Weights of a small mixture-of-experts language model, trained from scratch on English Wikipedia.
Size: 9 layers, width 448, vocabulary 36151, 103M parameters.
Experts: 80 experts in each of 9 layers, 4 picks a token, a sigmoid router.
Below are experts of layer 3 (counted from 0) of a mixture-of-experts language model. Rows are named router (the router's row for the expert) and show model dimensions 416-447. Each number is 50 + 12 x the weight over its row's rms, rounded and kept within 0 to 99.
After each expert's rows: "raises" lists some tokens whose logits its average output raises strongly, later layers aside. This comes from a sample of Wikipedia text that the model never trained on.

# expert 70
router:56 72 62 55 46 42 37 61 57 40 58 66 72 30 71 57 62 35 48 59 50 49 52 56 57 57 49 31 43 58 54 40
raises: " ", " Class", "\"."

# expert 22
router:50 59 32 57 45 50 49 59 48 37 51 20 41 53 50 45 44 38 43 66 46 50 55 47 38 47 47 26 43 69 65 51
raises: " Ballet", " branch", " genre", " woman"

# expert 12
router:61 45 39 40 50 48 45 50 53 52 51 45 43 45 48 46 51 42 49 53 42 62 51 46 53 70 42 43 58 57 16 56
raises: "iv", "ar", "ard", "el", "ap", "ow"

# expert 49
router:51 51 39 57 49 52 56 63 41 55 41 47 47 25 72 42 49 42 45 39 53 73 45 48 58 60 32 51 51 46 35 58
raises: " the", " these", " his", " their", " a", " "

# expert 28
router:55 61 56 41 52 39 23 55 54 36 39 43 70 46 50 56 48 40 37 41 41 62 38 78 38 57 51 57 30 50 63 61
raises: " also", " not", " been", " a", " become", " better"

# expert 15
router:18 60 80 55 47 56 34 48 58 62 60 39 80 51 56 54 62 58 59 47 52 56 67 55 61 53 49 53 47 52 48 52
raises: " them", " both", " respectively", " the", " "

# expert 41
router:54 64 59 46 56 49 26 50 52 42 41 32 59 45 46 51 52 41 50 46 42 61 55 52 51 42 72 50 33 60 55 36
raises: ")", "yn", ")}", ".)", ";", "yr"

# expert 17
router:51 54 25 41 50 48 19 55 43 29 42 59 50 56 54 62 57 49 60 49 43 45 09 61 56 58 63 58 47 52 42 78
raises: "-up", "-s", "-b"

# expert 77
router:42 50 44 47 36 52 59 52 44 70 42 43 69 32 64 55 62 57 78 61 55 56 58 58 63 47 38 58 65 61 44 72
raises: " the", " its", " their", " them", " a", " these"

# expert 58
router:48 70 41 53 38 33 49 38 41 29 43 45 40 55 63 51 43 57 52 54 47 55 42 64 33 65 29 45 50 59 40 65
raises: " However", " These", " In", " It", " He", " There"

# expert 7
router:64 52 56 44 47 41 45 62 50 66 24 34 69 30 29 46 47 37 35 41 44 60 51 42 42 51 42 41 36 46 55 56
raises: " main", " same", " first", " largest", " latter", " overall"

# expert 51
router:49 46 11 51 64 49 56 59 57 36 41 51 58 44 60 36 36 46 34 31 52 60 66 79 52 36 56 36 50 48 49 49
raises: " system", "il", "ru", ".;", ".)\n"

# expert 23
router:61 51 44 61 54 41 57 58 53 63 50 35 79 30 25 55 54 40 32 38 41 60 50 44 31 55 45 48 43 43 47 39
raises: " latter", " largest", " entire", " second", " main", " original"

# expert 11
router:53 65 52 80 58 41 31 53 43 47 51 38 70 27 38 49 42 42 43 38 40 58 50 69 47 51 50 36 43 38 39 48
raises: " addition", " total", " ", " fact", " recent", "\n"

# expert 45
router:40 46 61 50 40 54 41 48 68 48 50 50 54 41 43 59 44 41 40 51 45 57 37 67 34 49 43 57 49 62 54 50
raises: " the", " a", " some", " them", " this", " an"

# expert 46
router:54 33 34 39 45 47 33 55 74 58 60 48 57 46 37 59 64 36 49 50 45 43 47 43 52 67 41 35 46 52 48 72
raises: "ar", "is", "ib", "ag", "id", "ite"

# expert 59
router:37 20 51 43 53 50 38 77 63 49 29 43 62 44 48 37 47 45 32 72 55 52 58 45 47 46 42 50 32 69 42 61
raises: ".", "MS", ".C", ".S", "SP", ".I"

# expert 74
router:55 58 47 43 59 53 49 58 52 24 49 36 31 50 42 34 59 40 51 76 47 51 43 28 40 51 52 68 52 69 46 30
raises: "ages", " Years", "ere"

# expert 40
router:59 66 46 56 51 48 22 52 52 52 44 63 79 32 65 66 57 54 62 73 54 44 49 60 55 52 36 30 46 43 57 44
raises: " Family", " Title", " class", " Official"

# expert 55
router:53 74 35 50 48 33 31 45 49 38 58 39 23 62 24 51 49 43 68 60 41 44 46 79 58 63 44 41 62 47 42 60
raises: " The", " In", " Notable", " It", " Early", " Overall"

# expert 26
router:54 37 49 51 52 62 60 44 56 54 57 21 26 59 55 33 35 51 43 67 48 35 47 55 45 50 53 46 48 55 34 40
raises: " ", " The", "\".", " |"

# expert 31
router:47 31 67 69 45 54 31 63 44 38 40 63 57 35 73 90 73 40 45 56 58 58 64 57 46 48 22 42 51 28 62 63
raises: "\n", " Temple", " square"

# expert 4
router:55 61 60 53 52 53 45 60 54 30 35 41 45 33 67 25 55 41 52 45 58 54 42 55 62 57 37 55 34 57 46 72
raises: "\n", " by", " /", " in", " at", " with"

# expert 62
router:56 43 50 54 48 45 50 27 57 29 51 50 50 58 45 62 51 44 36 45 44 37 32 36 59 60 54 57 59 55 51 36
raises: " |", " stages", " |\n", " ranks", " sources", ".;"

# expert 30
router:47 51 53 50 48 50 34 52 39 11 43 39 46 50 54 59 62 53 57 67 56 62 32 59 66 44 40 39 53 45 56 46
raises: " |", " was", " |\n", " is", " became", "iner"

# expert 75
router:58 40 63 43 44 55 76 49 59 52 35 52 44 62 47 34 55 56 60 54 53 60 42 44 61 50 42 54 42 49 36 17
raises: "0", "Y", "on's"

# expert 67
router:65 39 49 54 63 52 49 49 66 44 45 31 25 26 46 39 37 46 50 50 41 38 37 73 36 48 67 39 78 36 53 48
raises: " ", " T", " N", " M", " none", " D"

# expert 16
router:56 51 54 51 51 47 41 58 49 32 29 36 61 56 50 56 48 38 44 45 58 52 57 50 46 40 52 36 51 53 57 24
raises: "ium", "al", "ain", "onic", "le", "ans"

# expert 63
router:46 53 54 50 42 50 47 59 40 31 64 54 46 62 51 61 46 41 51 47 46 27 64 31 50 39 49 38 54 59 50 67
raises: "20", "23", "1", "200", "2", "26"

# expert 78
router:61 32 35 36 52 45 39 62 44 44 47 42 60 42 49 35 47 45 49 79 49 51 54 44 46 40 62 46 36 72 56 54
raises: "\":", " —", " available", " |", " |\n", ".;"

# expert 48
router:61 54 51 61 56 47 36 59 49 45 75 24 53 50 19 50 54 54 69 62 43 54 61 75 61 52 37 46 52 52 41 53
raises: " replace", " be", " the", " make", " serve", " become"

# expert 69
router:52 47 54 56 40 43 27 52 37 37 55 59 39 63 42 58 64 49 40 55 56 14 54 77 48 45 39 48 29 38 54 55
raises: " the", " its", " her", " his", " a", " some"

# expert 33
router:42 69 26 44 41 55 32 54 61 47 18 31 65 40 70 61 43 42 52 56 59 39 44 56 43 55 59 43 60 53 63 56
raises: " ", " the", " both", " and", " a", " this"

# expert 73
router:66 47 55 56 52 51 14 58 58 53 59 40 36 41 43 57 71 43 19 44 54 49 49 41 01 46 71 53 64 51 67 37
raises: "-O", "g", "oc"

# expert 44
router:62 64 46 35 39 42 42 50 61 33 61 46 23 56 51 66 51 58 55 53 51 30 55 20 46 48 57 46 25 58 57 47
raises: " the", " their", " his", " other", " its", " a"

# expert 20
router:59 31 47 50 54 52 53 57 49 61 45 39 84 45 63 47 45 50 52 69 54 56 50 60 38 58 32 67 52 56 42 57
raises: " |", " ", " although", " it", " including", " instead"

# expert 66
router:55 72 26 47 42 50 35 65 43 45 48 48 67 27 57 67 43 61 43 59 61 49 58 63 43 65 40 40 37 48 74 77
raises: " ", " and", " before", " then", " which", " including"

# expert 50
router:48 32 49 55 40 49 47 58 43 65 43 48 62 52 66 46 50 60 54 46 44 32 48 54 45 46 72 58 43 56 52 63
raises: "\n", " |", "-M", " (", " &", "\n\n"

# expert 21
router:53 55 23 32 44 19 67 52 54 68 52 32 37 31 34 57 44 47 48 63 48 58 46 58 51 50 61 37 28 42 51 50
raises: "===", "==", "|", "In", "-", "===="

# expert 65
router:62 61 62 60 46 49 39 55 69 34 42 37 47 43 55 30 75 41 41 49 43 48 72 66 52 48 47 53 62 57 46 51
raises: " ", " —", " up", "ular", "-up"

# expert 36
router:61 30 54 52 46 46 63 56 32 27 59 49 29 44 42 61 62 39 58 55 51 21 57 45 50 55 50 37 50 45 45 76
raises: "201", "200", "202", "3", "198", "197"

# expert 18
router:40 67 54 54 35 32 22 40 59 38 40 34 22 45 42 60 50 53 56 57 50 47 33 66 24 43 57 55 78 58 58 56
raises: " A", " also", " about", " "

# expert 32
router:61 58 58 47 43 51 53 56 47 22 39 52 76 47 62 37 49 59 73 55 37 46 40 76 52 47 68 49 52 50 47 49
raises: " Jones", " Davies", " Adams", " Wright", " Hughes", " Garcia"

# expert 79
router:51 43 44 53 51 50 44 53 56 32 61 45 66 56 71 57 62 46 44 43 45 29 48 46 55 36 44 43 47 59 52 46
raises: " |", " =\n\n", "”", "°N", " ==\n\n", " ==\n"

# expert 37
router:53 43 39 42 52 56 44 68 75 48 51 58 50 37 49 39 69 34 31 69 44 30 58 49 72 46 39 56 45 61 16 63
raises: " ", "/A", " "

# expert 3
router:48 41 56 64 45 39 47 54 70 36 57 51 54 27 46 65 66 47 70 45 38 40 30 48 52 54 35 28 37 51 43 57
raises: "2", "3", "4", "194", "5", "186"

# expert 24
router:43 40 65 53 46 52 52 54 55 27 22 32 50 42 48 70 65 37 61 47 41 28 56 54 40 52 46 37 35 55 59 45
raises: " stages", " times", " years", " sets", " types", " weeks"

# expert 25
router:61 46 69 52 49 49 61 43 59 51 45 47 48 58 30 71 42 55 59 64 48 55 44 21 51 45 41 55 46 61 69 62
raises: "ices", "ish", "ord", "ian", "â", "ite"

# expert 2
router:53 54 48 43 52 42 27 50 52 30 63 36 28 56 38 59 56 39 36 38 46 45 40 59 56 54 53 29 49 64 52 58
raises: " a", " far", " |", " determined", " well", " known"

# expert 29
router:33 44 60 40 56 48 24 57 45 53 69 51 58 35 51 71 57 32 51 65 52 56 63 48 56 53 47 37 48 45 46 54
raises: "T", "W", "N", "B", "E", "S"

# expert 57
router:47 69 51 50 43 52 27 64 53 44 60 62 63 21 63 45 37 40 34 52 47 73 42 68 55 68 64 35 59 39 47 54
raises: " the", " ", " a", " response", " advance", "]\n"

# expert 13
router:54 63 38 63 42 49 41 52 54 34 72 35 61 49 52 51 53 46 35 64 50 47 60 48 40 53 52 57 58 57 66 39
raises: "ken", "ss", "er's", "sa", "hn", " true"

# expert 43
router:49 44 74 44 50 43 17 63 38 21 29 33 47 37 40 55 56 43 30 53 53 45 39 62 49 53 44 41 26 49 47 42
raises: "'", " of", " in", ",", "hip", " between"

# expert 8
router:51 44 38 62 61 42 34 44 54 58 60 59 47 52 38 46 54 43 75 55 45 60 54 67 32 61 51 52 55 49 47 26
raises: " role", " ", " Christian"

# expert 76
router:44 53 42 50 53 51 36 63 45 28 28 57 58 48 56 44 56 41 42 60 58 70 54 40 42 49 34 48 34 46 64 50
raises: "\n", " at", ".\n", "=", " here", " for"

# expert 71
router:50 41 63 51 50 62 29 64 41 30 42 53 62 60 55 45 54 40 43 57 51 67 43 65 45 54 54 28 45 74 54 52
raises: " Location", " Genre", " Date", " Interactive", " Born", " Conservation"

# expert 53
router:46 61 40 47 45 47 36 29 42 50 47 37 22 33 49 58 37 43 29 56 52 57 46 75 53 49 44 47 48 47 38 55
raises: "|", " the", " history", " this", " World", " |"

# expert 10
router:42 52 52 60 47 41 56 56 51 31 14 48 57 44 60 31 55 52 47 65 48 32 40 22 47 58 59 67 35 61 30 53
raises: "et", "ector", "umb", "uff", "arg", "ata"

# expert 34
router:49 52 44 47 53 59 35 59 63 31 63 51 52 35 46 48 58 64 45 62 49 49 62 54 57 45 37 60 50 53 41 37
raises: "\n", " ", ",", "\n\n", " of", " |"